Experts of a small language model.
Experts: a sigmoid router, a shared expert of 384 neurons.
Training: 908M tokens, 13855 steps.
Below are experts of layer 3 (counted from 0) of a mixture-of-experts language model. Rows are named router (the router's row for the expert), gate (a neuron's input weights, with its number), up (a neuron's input weights, with its number), down (a neuron's output weights, with its number) and show model dimensions 200-239. Each number is 128 + 24 x the weight over its row's rms, rounded and kept within 0 to 255. Numbers have three digits each.
After each expert's rows: "mostly gets" lists some tokens that are sent to it at least half of the time. This comes from a sample of Wikipedia text that the model never trained on.

# expert 15
router:108154110118079113153084164112091146119105165096159146133165180108110099110099121144120184163151115121137158134126136137
gate0:122122172123117124114119176130152166113123145106091150120135120098113151154139119125099132176116129142124144120107122120
up0:170131168086122105135145127149135162093089122123119131088136112136164133135134136147145152140126153094108140142108149127
down0:085099109113123141101118136172133156152159108202120139154117108131093102150123088158171151130095160158120132135137149082
gate1:129076128099091105136106119141102139137109149121134070135152123097154153064137101130102162112178137106135170141168117134
up1:113109196111120103133174131142124169112152149143098093113113094135138124123116159117142134125131088139102094116152131129
down1:153133152116106177084095124116093123077106171153142128132105135104174059157114154136137149169121155128101139121171081100
gate2:119146137106158092092099120136116060150141162119137151134124133119091113096129133101146129117136116168132165159099109147
up2:133129111134129118126136064130136102131137075128103111125102131098114148150121104052143144132139098079122120131133170143
down2:101105129146088111102114083122154128114111142144130124142141154155096099109157142143131113114128112139148143112159086091
gate3:094131116167141108124096145110114140128117115122107121107126123113106128134094094156122089206125151142125152138111101156
up3:208165096083161093134115123131127164129142115121144124143121126167128158172147148101174144111118154148143119110138161124
down3:092110114127117078145109169102131118103187119139104122155135131115116154139106124102138144152132122151137127166100135106
mostly gets: " yards", " Army", " Corps", " Brigade", " Regiment", "^2"

# expert 8
router:148099120134098121133111166137121168185082149137114136156158147110113130108143166156152159113163094133109136151120133133
gate0:099142151149116112114124135100137114153105114109098118143137109100117105126086165090089142139127139140144119127128110119
up0:110114104157147122141175099131108142149098096157148178142135113153092139139152145145136091160211132119145149115112135131
down0:108073136047118119136151096149125162079184125148117095117061108169121154129127143104141125112126148135156176135085121105
gate1:166159116137137145133124159153162116140124116115118155142144118133134079170140149154130106113140162132162131116123143143
up1:179075124141111141117111116113132184142138152136120120105151189113128132154120149165123155102119137095141114133127133089
down1:119133124176149141086104116108115127126150138111120092143161085084115167129126100120151118123140116154151129123125101106
gate2:142133149147126099115118126120095144137120091124087125134125100130150158091115155090141144131120093127119180094158158099
up2:101146175132132127140098098133140091111120122115150188115132109141181104085159116147095153143096083122119124084119131154
down2:117126106102131143113111164134082127127157100112086092113136127128143110130120118114101100145140163160109176102124156152
gate3:170125127112101116174131100133120148129159149153091110135115116109127123148091110133117118118131132130163072113116115093
up3:106109157123164166116119124161133142116129134140117134134120119110139145142136125087175162124152114106113202154129118129
down3:130083140128127146155110134093162144122192108100113150079154145140165102120139119113097133121116125095141088110106129105
mostly gets: "{", " \\", "mathbf", " $\\", "^2", " |"

# expert 11
router:136139115110090097102129161119106116110142177092131148126157192106119134101132117105125136131138101115154117100123124088
gate0:143111179152076090124129087075098124125132101135122114113163126092127192113100182146118175139121143133138148117139128145
up0:153142118122111140127159126123129175060134128165170152119148131123132159116102104111136121105116175121099138124134107114
down0:115159128140148136145104144145094154143111145138202107152100123128127138162156102149102094150121137139131154114112205136
gate1:165132146135176124141085138120115124104130113153094120166119161103114122126129110131116082154151152097122089146101127122
up1:181093101129133114105136105153109106117171123144134162171162081150111163128122099148099098101120114122123101113122109134
down1:121114108122171120146097110136146185086068117154142136129080118123133137134164119114120149132144110113168105115084159133
gate2:109147158128068154101113102143119117129150135107088126105175179086152160158104163140166124127113118100108149157120144135
up2:083180112088110110110098116109150157134150181101078149094119109093111099144110152109146134128126118103128180146108163135
down2:093144135118158125152132141066109125118147081131127139096153132149134135145170162101137152148084131150120088160127149086
gate3:126122132125153142106139149128122112140132166122154111109149189083105110113170123112128152144135171100152107144123111067
up3:166091133125097132124087136125147147140125192110141092102130143133123160176127146092166136120111154157138165132135123089
down3:138116111149116116146121124157102174135065141123081150136134121133147090155140105110115121121124152121064118174108116054
mostly gets: " football", " medalist", " 1–0", " 1–1", " Candidate", " Championships"

# expert 4
router:130159093148100105161115116146103102180120136126120164146177150118134133126140139156159169140143081154131127153104145141
gate0:155136157097140133136111166126121101144125133152100082069149136150161073110116149121144111088181133166114124105135110117
up0:119145107121120156129172169130099140111131099146120117142130110121086126131144124143164167126102117167138122126116175138
down0:091139144145130121094118159135113151142167144147125131134083094114186182164123118123133170094154105130144142140111146171
gate1:121162122110108151083138093136135103143100142130126139152132052148141111118078130157129133139132122166084159107153122157
up1:107112136144134140142109147133124134120109129150141095151143148174136157130123137090133098125202139107112167148141142126
down1:160119125149144152146168149158175158136135146090160141161115141122121112118104108070131151110145123131096139153096138119
gate2:132141105114128119099119067136147155180121179125131156173120135153132124158141149122138140104125104099115128127117124147
up2:107145146133122130057141114095137126089113158102138118153145110079134115159139098134143147136130099131110088105116125103
down2:104098090171077149091146147093127141105095118155116130071147133133146089170120168141141126131119150158160122141110107128
gate3:145159121102122143125105091096138139136153140116154142129124133110148093114129164126132116124128091137134158141117104080
up3:113092132153144073134138156103114062101136112139116176123123128098149135114145133154119142146117171153124120133170152105
down3:146169107106091142109136137078099144146163163122169134120149132111111128098163096097123060131136100127166138134111102124
mostly gets: " there", " him", " friends", " you", " friend", " love"

# expert 14
router:139141106136106133151114155121128132141095158100121162131166125120113123149112154137165193124139116148135148138108131117
gate0:073142098129074094105176159136140131118122149124145144150153138110105130130145107097173122167137146120093133099124113107
up0:159166131127131178105152132115146152156139128151151110114131158101119128093152144144087127133116135127151138132096141154
down0:142085148153139150125167151120132122150085126154103136121113107151127095089128144108122131084113104121144114092120102112
gate1:126141075162138135155156147130168149147083112138152118157129140117114082110145121119088132147136102170142164170134116095
up1:158159148135127119108109140146120101114127152110160166157116149171143190062148074133127111125141124102119138142106154130
down1:107136138140103162096114113108135099144128171090077127122085115102118122151108126065114153124106142111149130130069148150
gate2:107125115153128159106127139120141121127118135181113107136144105129104162106148175123168137107105117144112161174156101100
up2:119160149140095161097141111157105138154155171176125124128091144142122111137130165103103119109115139116133119145087148159
down2:159134102123177106112136092096125144125122154115113158163193123149159161121095146104126130109182137126104095133122168102
gate3:140141130115102124169084065134128066086147141066127164146153151120107148126091125140131091081165124135118084177093141126
up3:117122125171143158152128155154131156122093127148131084112096117141127077129088140134131114114109149138084135110149125147
down3:123127111163165123115095114157120108114126109124173146116124127139107138110127185162107153108118140133148156127169139133
mostly gets: " ENG", " politician", " Minister", " singer", "idae", " artist"

# expert 7
router:149140174156103095176120124112107112130106139146141125154173117163134081145170132149166127129111098122111128147104132133
gate0:153104145168139145114114117123112093126127144162112148165130156122144125123125112130135147112161142110120144086119129131
up0:108115138163131146119135148144115107117126122147111114097139131098189121121182143125098155141109135157110148134131095133
down0:136114148151114166148113122102130151141139137085116109132164142141103142155193145129100140091121122128143099135138137111
gate1:143103146103120102108129101099136160126142146125151111135154149132177109079118151162127119130125100131140129146117115130
up1:150139121103103136140132159146139082119133070124125096141123115101102152137165099129107178127101102134121139153132151128
down1:134119117173153192141097128156093168161182123178143137086122144108148131128147133123092148112093088130138122128133197123
gate2:097092180152108075122132133109100121110135149120132113159147102130123084095105131155107115140139121136065140159163100144
up2:106163101106100067092134138121139143114153119129132100183099106150132125116144090163125102095142133164119159150118118191
down2:131126129131120127078104116072133107131127111132121130107127130157094071136096157121126129088112125121113132129133114125
gate3:105137099131086108112129131129127143138111145153132135083149098139113117160158144166140098136125135148082135130121106118
up3:089145072100122120123144131125140076143144082110110140099112121122114109140122164117151145130111146148119153132152163115
down3:127144145115139154120135092136180117130110147170111170122178112134138147167119144152118102135071123140130154108140116144
mostly gets: "ucci", " Bha", "mor", "ip", "tern", "ph"

# expert 16
router:142144116116078119147126145139124151158105159141158154133148148134158124096100114136128148130155068213145091115129121110
gate0:156122112096165128123122140133143159113109138147165115153140130088116124166141104110153142138144145189073132140151124095
up0:168123108114127097104123126142147177117123151107129155129132120115100124157158151152143101150149115126103115134110120077
down0:125116144181110160130139139131139128118148149126121135137000106110182140130133148149106126151126133156156142098124172143
gate1:174144116159127123110106126109111104154146153126124146119134144130137141076140143070144113140115161135108134117129121120
up1:092147118123125141104099131144107077156137153132115150142159146104112142097097128084123107149138115119097134075142142172
down1:135111134112160130093102128104157113161150097123104142116063135101119133132155131121144086076122149124120104095095139112
gate2:097162105129125111135116138132129148114126133084163107121137080117117101143137104148132127113150112148122073126122101142
up2:141114142092128137112170134140104152154110140112131123100126132107140110124114148120129091127154126169077156102121131140
down2:132136139125101132109101162139121119177138102156105129127255102168126108104138162146118132158156121108113147115106137152
gate3:130171135127120103121139116128104103154124130103136158132132171127133101094143070152158120098158072165178111104136157140
up3:173145096165106137105114125079099106103079162141123114180141138136131152121103131172106133121133162104166164114104139097
down3:169150119116142149145126081138121138127125125136119164111130115124108112132122118110110099131092136104109135136106142122
mostly gets: "ville", " Creek", "wood", " Island", " Gracie", "nia"

# expert 13
router:128127099129097145150124167131128090134108135108160108127166154109108096116123130185126136162126109158137092117101134118
gate0:128121143173137115145136081149127132107139152131112101164162068166090115122159170079109109112131149116070103170100147126
up0:140149117159130116115155095113135116127126128131084180122092152107146143124080083142141158124143132198135103167134159140
down0:147078149138123125148130141116127115158098109134052130145120163111125129120151118144132100121165091098110147112116150119
gate1:103075170105116112119150122107102141133153116129105144112115153062120122121143123087114141124138103135143128135094106096
up1:122118111113141132119147137119136136112129132120134121101128098148144145115112100128152097098161123107181112093112098108
down1:152134141122114120088143145105114137145103137148101119102138136135117122128119125133167137148109129074145147105111131111
gate2:138133143119163172181138136111108118114114098162172061080141121103140131127141123135122089092113126105163142083143105176
up2:167164121092101131136118095177135153128141134149087112105133103124154116081107171111109146112116117135093106136110121127
down2:150150161140105125133167139122107175058119134100124143155095102139120138145126117124069116096137112104104147158129156137
gate3:089151172092156169141092098141116147121104155092143107111129096188147081149172133120138101117123107114125106091115116130
up3:122092114114127135120145173113163115151165158113093095119162140161100143156142099091139142147145137102190131135123127127
down3:151142132123094126130121130079155127109150122157138140118152128099168155138117152092121163103090160166181126158164115113
mostly gets: ").", "\".", ".\"", " century", ".", " 2020,"

# expert 9
router:133113127106114120129119162138109122118102164089134122141191125107119115084099139126163121147152084131130139128092119118
gate0:115126150127122113113124114132158106111144114139128138128157134120166140115136134131105093086137094165125134169112130140
up0:081091132158139118148141163166140083113170131139118161111096137099095094142135135127085137142125118112178124143141132155
down0:136129132097135121110083129143116086149115149138105110092156132141124118130157160178102084108130112125161165091140119148
gate1:085068135159129135134133180121115110139131115102133126146147112098138128143132140128127144167111081124129083078105127146
up1:123127147102100159132095124122099145129150096163134092178145116101133124124122171151098107147115195132098111089204165096
down1:140105100070107085105080113158145155162135203113114131094130128102133129113150106151117083152143096136151137135106149128
gate2:153101138117116120118107140122148129127137120123113083147109155099108120100143166148114125185191103111148136148125158125
up2:147165150132162144137153130118122082084150171110145139105148178156108176091145143116145090123088144150164143094128134125
down2:095108113119154141082110126143152149128127114096126156169098122105137157131178135119149139102129127072142114170163127094
gate3:110093109116145129134161147118137095093162123092123130162169113184084152102124098126127124145085107140137146100134162133
up3:157135104119176134133083160152138135176111142152094129145116137106150151120102112113114152140135126135135122105132116090
down3:154153127123166149128136145078127109126128146089072181148143113109169118103093161116148163147102146152103088112128137124
mostly gets: " due", " Born", " so", " JPL", " me", " Website"

# expert 5
router:145152099103083123133110165100114122144096159109147152127160161127127101092123158157176188138136096130127144124101151133
gate0:116159125140092137162123127140141102150086159167100118131162116088131105142109107118150119140109075134119146111150138099
up0:139171116118079126156134137154120126120115139152155161102132119169156095116175152166165124132099145122115131136138163151
down0:129145125101123077118091150163141181105104113170116116136161115140130109135148107135102117097119138081143146125089124112
gate1:121114174132093106153119133124103129082143111136098105147096112117093095128118133125200155177167108144118142093138127130
up1:138105101179109129162133111107146148121111123144146084177131155173093180131120116102123138139152152139146161147157134155
down1:142136125130106156139101107195130104106140176147122130085092086140079112194117167121134099108143100155140148148138118129
gate2:100158149132107114117101092116127109118139154094137110093145170126157137089148115140119073140093126120113138180102072136
up2:047122121124130138138124113124139084136117118128130111122131092136091117117130122137119136113137127140104105132130153131
down2:117138151149128129144129103115099132153136142117159100133099141144118105113085104147132135104141126141103103127168119099
gate3:139166181127129141132117126119093121090133143108172099085108143150116066107100156141105134161129124103143153089161153130
up3:133118135122161128114108156147156113092134141190117111147149132096142140171105152155126111123138152124133113124151130129
down3:088097152101132135128150127113165130137113148145121146115092151127110136123170139138151128155105135137122126138112140136
mostly gets: "pi", "ç", "َ", " similar", " eastern", "["

# expert 3
router:160106069126067113128119146115090124158125139181120122137201126108124133106098157144144116141147105131120141154101122111
gate0:127115125168148167139162159133157112112114132159114103090156125158097116148157091132139121131136060141124141158120114115
up0:148120148104087141070126156123136115110133131155098135192107163102165104130118151097111118135127130139127148148133106127
down0:157106129110134136168146093134146131124113113114126173156090130103140150115113135187114076080096095187048096097146175115
gate1:149153112146135099132128096129175141152132159143091151118124118117141129106116109117140099133136130121159108128111093105
up1:160120098131109101126113099147111145150129157150121169165137077160135142126105080083123121129157136147145146139105073083
down1:093134111129122124141150099136134101136110126109115159151217096145125109149110119091101086146157151075109134130116122134
gate2:139120124137165111128089140155091171111105135163116122153166125131164152143152112149145145111199150121105130126100108133
up2:151180112096076103136098106138084095161153077108137126115142121112148101096155150118109127176055112121134114140134122136
down2:151112138121114105124139111113123152148118131136138134128202108154111132122114099129089134154156112162107127102105133037
gate3:080098111133102075139145111147126149112130124143172126139171144157137109133100128126135105092137127159108133112069118146
up3:113136150121143144125143174120133139110139129134117141106061171155157117135133143136150112131124145121143132120150148130
down3:141129125129125086152145107113138139131092119130120106135150109135106172132124151130117161137087076106100140100107139137
mostly gets: " MPC", " •", "hylum", "Con", "with", " List"

# expert 10
router:136121113124113106131129173150119118113129154098101124132149168123124116098141145136133159112156104128124114123140148157
gate0:140096163102112113126163075104133113142127158103127132143173165136083133176117097114140114147151112091109121104112108105
up0:148107128109146146138158125114106107092131124137118115158110174106142179133113118144115143169134126079139126101122163151
down0:140099166129156146085159118143121117087102148081143123161068148154092112123130117139132144147150108133141115140123147151
gate1:092157139125149178110142152140093112130134114100142133136154120108123139121134072145132128127132102171136111081108100122
up1:158102161135113082129155135087111146109112133163124125139131105124149122142146163117075092154169131106107178080137131135
down1:170124107128154160091137147125095141122122136127102150143088119127136133086148144090110115123107100106133104070114089156
gate2:123134116119117153092152154066142125138106150125142112130114126144128136133111147130167066139143123135123123096114192127
up2:118123130132145127130151138147111142132134126151156165144133086149127139160124135132132119133142105153124139154116127137
down2:134091084126083129123107140121116145131121116117110133117134153115127092126170121135144206140102051097125108165097148145
gate3:122097098093121138092108149128138114179134145132092118118133162118132115103153150117126121114169127116131163140124116137
up3:156121122140133153142125189124125126152144134145095170137132120138124111119157125098168075120117103078128179144123138128
down3:144103118148135163163147155127071117098127143155141161119073150123142120091119155153107142103118094122121138157148107134
mostly gets: " the", " The", "The", " his", " its", " their"

# expert 0
router:134149162143106087125086104127096103166135161151114118150159129123144152147140118135114149123150071128126124111125139151
gate0:117149121101087139132132132162157125165138142187143140163109121099173154151141139100177186140139128110117105169125118087
up0:143123144148120163162136116144143110087169106173125143084102107121132114118140115124132139136123128140128070147165118098
down0:100143134162121110161140147136123155122154129154117112152130139134179126139127117149140083162071115124125176145135151092
gate1:122166139088134165129126118151121142150113128131102127131132142131111144105173048100097112166138127128102130098134130113
up1:102176109089138139130120094126104086116113133105141112132111155131159144107131106153120120103159064099103099113198114107
down1:123128148124204117127135175131169119134093119151115183143051131128113164120098171097139136148138105119084088131170147202
gate2:142095097093119110134138134113128126119102130148162129091139128157122156096141116099144130097150152147119136108046116136
up2:150142141143111098144138079156118117130096157108097095127136127169051173147186117121133124109158106132118125112103110107
down2:149145119148127115138124078102129171140144151151184171157120140119172099114147153139187126165143121144125110092134125116
gate3:127089099136115122137165156219124125143078147181087092159153084112146155139122141106124143136117135139116125084146111154
up3:135063115159088109133139133127136155106076132172113120151110098115091079138086119117146154141107108140119144163122124151
down3:101135122147086146156098141149083133140136096111159123156144137165138132127077146089128125123082131127119155125118127125
mostly gets: " policy", " founded", " claim", " argued", " organizations", " influence"

# expert 6
router:112118127097135136132077113146092115120112161115102132117196154132095137134140137130093153167160106139107141146091148118
gate0:168098144131131104147187102119086106146171147118112142111150145103137105125160139116144112137107097146104107114091109099
up0:118111072108126118114153108140109117150132141126112143118183180078148096083153109112114129132103102143124125127084079132
down0:132123158138142160133092155169159134108139110128149083143096107170147143130100120121134102085104180110115128137136158117
gate1:099174125161161135152092108107100095151137130084101108125147167165115136134140162111098117141149082122123121128087146133
up1:160119157121128100167132136103141145087103145139126088119125145116117104134129137111125115144112168119126164157152123126
down1:126127121115131128115198126131130118109101138110121128141068103156142147122150125158174174138133113105147138151146138173
gate2:105095150169146134100140120093161078127153158168116132131162126151088119114139147101097095160137192144106117089099112130
up2:128109137121176121134121129109106109109116123123109139143160107112098104123159100122093131134135117083100124121088130148
down2:109112101125167097105113149145123140122128152140135121160105110146154138126152084111120186093140109123139100052168115128
gate3:086137140136157118101126125142117148119129126083110124117179097126097124149144135129130174165133133119140089096146112133
up3:126084080112127124129123164135113152105105131094127087135134129140193134114102112136079123163129154113150057136176044131
down3:074144091117140147143121145162089129179097115116142126108139114067145122152119193079103133099090126112143131127106161136
mostly gets: "ah", "iya", "ski", "ş", "ović", "ya"

# expert 1
router:117149090090137122169120135139095163150119168114138105144152191113120122112100096144093159130139125101149135116110143141
gate0:169096103139138146163140157149098109065152136103141114136150101149122159153150136107159073121139150101158090133146141153
up0:121123124125108112162120105109104131169139100115116101145145096091100107132141115117149128119094126078154129124152118103
down0:088144128131105132148122091128154138138154172133101136162199115133079167101118126153162091158117154147120169105128154103
gate1:115120098127112105112088130101139151108153147104108109116123127096137134168083100137120122112132119105143132152146132129
up1:130085161118110116127150148130153144126172140165179113151147110089098095119118132160122120150159148116089121156139066126
down1:125136128122108107142149155116121114105062129127131141141086145111225104157107104151113131095127119132117180145171117108
gate2:126101124156119120146161135151087104123135161170105124127135138118106121145114099135072133107154085146126134112106155104
up2:117141113146113115093139124119118169121136161140128145117133154174112125112078121116087089134139122095101114141126129135
down2:140148166140123162150127172150130097180137061127094171144164132135130106107149143129135152149124152118122133098174126134
gate3:126127157150121100094105155089137090080099148150064135093112166106137144076102116159111123137133116167134097161087109108
up3:138105152117128122167126139089165155125150128145158080119116081134097110153129143151132088131128127097130131102144049140
down3:157137144138107090108123140138141134174207137144136138155050138116128144061081152136154163117091156148122141150155146129
mostly gets: " near", " route", " construction", " bus", " aircraft", " building"

# expert 19
router:142145117128067138150100149129113122152081163099143143124162139108100100123114143146149181119153092122134140106126142135
gate0:131084125147098114151132135138129160162127125123113124140131161108133155089134103114100138155115123115161128149084116165
up0:146120120116127112137121126147155083126137142153103137102159125081093114117124152139095097117123146161170159083147129128
down0:105082142167130124127119109100142159147121062121139109106114137130124146169125107123121117116129138142140142136124154142
gate1:138108110089136116158159139116139128156123167098165137123152143101138141147097084158104104137124097132134137119113099137
up1:125140122128130103094066129147115105114154175120095143114123114114130115073114125078165105157091126156147128129148111143
down1:130108160144100118090091101146098157154111103103122097183140121155110147140061123116154112179109115117122114167106149095
gate2:137128147142132133132086103137116103132123089140179126150116196132130141137102178109114143166191106160150121129138092127
up2:113101059138144135073147115090100178143070155129155107107155101105106162121069103111093111113137118167170105131123132139
down2:112174116153107099109109106162110147138131151111157150097174114146135116148140111079129111160121124098210135141168107132
gate3:109065117131153151150139151128146113138099150085116114173112152139154170094150108129149184109114123104168086112111149125
up3:127152145107107131119136099139121122153138128118136161134140158148149090133154113131108123113146178154120133132132165154
down3:116099150079128132104115149112097133092109089162111138120063139162122136112122153178099135141119146086128130136127176124
mostly gets: " and", " or", " well", " eventually", " further", " thus"

# expert 17
router:154151089133090126137107152125102115132088152095140153125168141106115085103119143145167170130148096138125142121113143123
gate0:128097125124171125136131182109111113155103106092127137133127100154132160106128128129100134130129126136154140136124149117
up0:120106130131127130140111125139150081130106144129166146102118095100131154138117127133111117092142090136132125124153170098
down0:198100129147122161123122133145131120116074097141116121110107117143107154089131075112140170117100081110140121161121126125
gate1:101097161113159116161134142169119092122116148162142144128159142109139082162165106158066127148108124129100122161122132145
up1:117101083161137141084149110123103121118142124114096177107135121136126117143144101128112133119095144139084100118086123137
down1:118065150146120108151132134163143104150133150144135122137153111148167128126054115136121116151172145125111137109139142117
gate2:122107120110138119104126137083121105093123153160143119095151141125126154108123086160145127131166126154140079128109105120
up2:113113079159136138150106159152178111131089141133113170167121107137109085132100129165163101147106108096153124135109099133
down2:189115139094093124096137162087126125105115098134124083126128162129117094126165123145148126096144127097126139161130113143
gate3:157107102112102116175097103130102154097187125132134142107151145159137089169151144146096085124118158125111115148185123124
up3:137109132158135130156143145140096105123114168118080153086116135141089184105149129125143130161147127149131106150169123140
down3:119110136146135126132131150142119111130107145129134107147106144115110136126133099143161161119169165137088128147099119190
mostly gets: " one", " most", " two", " three", " some", " "

# expert 12
router:166135114123088118148107151131105129159114148100144146125171140108110069116116133129157175157145117115117139146114142122
gate0:143107111147102122106121170125142110114128150127138148134161165092098136120082140148116160148111115115138099136143130133
up0:104096103101108171142132102074108106088122080124118124154114113142129129103122119137105088106167134121085100112127100180
down0:148116106077104122108122124158081124116123116110114115143141139174130152166128129123105071125161097086128157073122145112
gate1:144156148098107162155111103138110139150148144139153124183143188108113136138137107144065119107144107141126139119131133108
up1:103126091086114061124166134138133115141149103113133140107139113144126120139091096089097146096103099120146106100126118146
down1:143139108125122160128118151143161124141105144102122144110137116132128110160077155143107135152142126097113095125159119168
gate2:155112160085117105074124151116105118166146142116130133159129085129122120133138168126125116159101146064151096082153088153
up2:106132137133116168100089176126112147146166127109114117151132115196120166090131143137117162133143128121075186138121122152
down2:116111119112150128115098139120144126118113089098155110109102129123119078190186148157125111112133120123121128171143088157
gate3:113129162129133123127151123116136122148157149168152120146129159116117116161164161142152152130104114142107112130150149124
up3:106113144119140159150126161094142104120175129104107086094137145114108131165192134156120169142094132102143147146122108117
down3:090113124142110118108104115105140153173103145122134162147158146127151114090133164138121143148146132197109165173159139088
mostly gets: " 0;", " again", " 2;", " 3;", " ==", " instead"

# expert 2
router:151113115113082141154113150106125142131111154131149153145178152103124156116143152159154134163146082138109129114092117104
gate0:138097124099142137106114128129114160129124133175169123105139108129111079127143113153138172104187071142133112149120135122
up0:133066153126140112112123133110147165107122164174093157113148101121096094133126075127119108108158125164102076097101169131
down0:146128153162125158087104133120118139101109123133126086148089152118122098150123068148125092104161134092170125165125135141
gate1:124135116125060125122101143155135106115141137139150091145121144127111134119148117156133117131135112149127120112118136133
up1:102130128126127158139150133143127103119122100115120130167094140124163143135128119121126108127159137141111180142145104135
down1:159093137122120144178163132114129144117159095129113107148101103124112198118104081099118156164102154103086139135167114148
gate2:166124162131125113129143098195104117107112158141147069141144146134145138125172072147127139129117144130129132113084112124
up2:101110099104109132158118158140102185143116181114138080137122076145115110146104163136137150109137139130098174147121123112
down2:085110165129102125175104157096114137168118123100151133151058141109124124113141093166133121102127103128113129182143122137
gate3:145116150167092111091158139097128143169106173184093127117150138153143110128152098140141147143135116105125136137132117112
up3:114131155203113138134153102130114100153114069093103121117107153142129127139114140121125080125118134131101113166127119132
down3:125092136115121113075110148132104166076128138107137136149166108145131123124153163118171148128111131156130109141141079197
mostly gets: " is", " are", " This", " was", ".\"", "\"."

# expert 18
router:102117152143124156149136142106114121139122178122120139130176136103115104113114140135170143104155070151132149128107124114
gate0:132147136112145099089137151133103163031109139078123093133129138112104121136118140124122118105132131097112102151081147124
up0:130135121125132146160117124167128140091126120134147141111139093146150118141070125111167100103122115133120125092153129112
down0:119101158170145105123168119122112100146109098132186152132141113117108145121130139136145176123145118128109112100086058156
gate1:124141146151115114125142108090096106115147170155123155154125149120176122133103160123138128145129118125077103121122167147
up1:133105101105124102119105172102120130132096125123111124095117117185131133160103118161128128146095131115127120152106180152
down1:134110128084135119127140165110140097140115129062087118092135130116113143103115149125148123157135100181168188142105126093
gate2:131132113132154151126174143101147142172124138160142107127126141147112155103132119143098139160166109135114136148148118130
up2:105138107122119146109090145110120159143094101149168120153137124092106177081113123147142118100193129135120100166133150108
down2:152121131151116139157146130156125117124115161144176122155187089058132133145116136130124128132176167119129131161129112110
gate3:113100087128125163128142128131157141134118151123169144106117150116126110114150126133118131110116088140158141152121124130
up3:151078103116114123126110175101127152141136151165140136128143154151120134105136152121169115149120128138162134093095129107
down3:118137122143091109119124104161110090164110121092073095103146154128194150151118107114107138128130156102103145137129129139
mostly gets: " Nominated", "✔", "8", " television", " episode", "–8"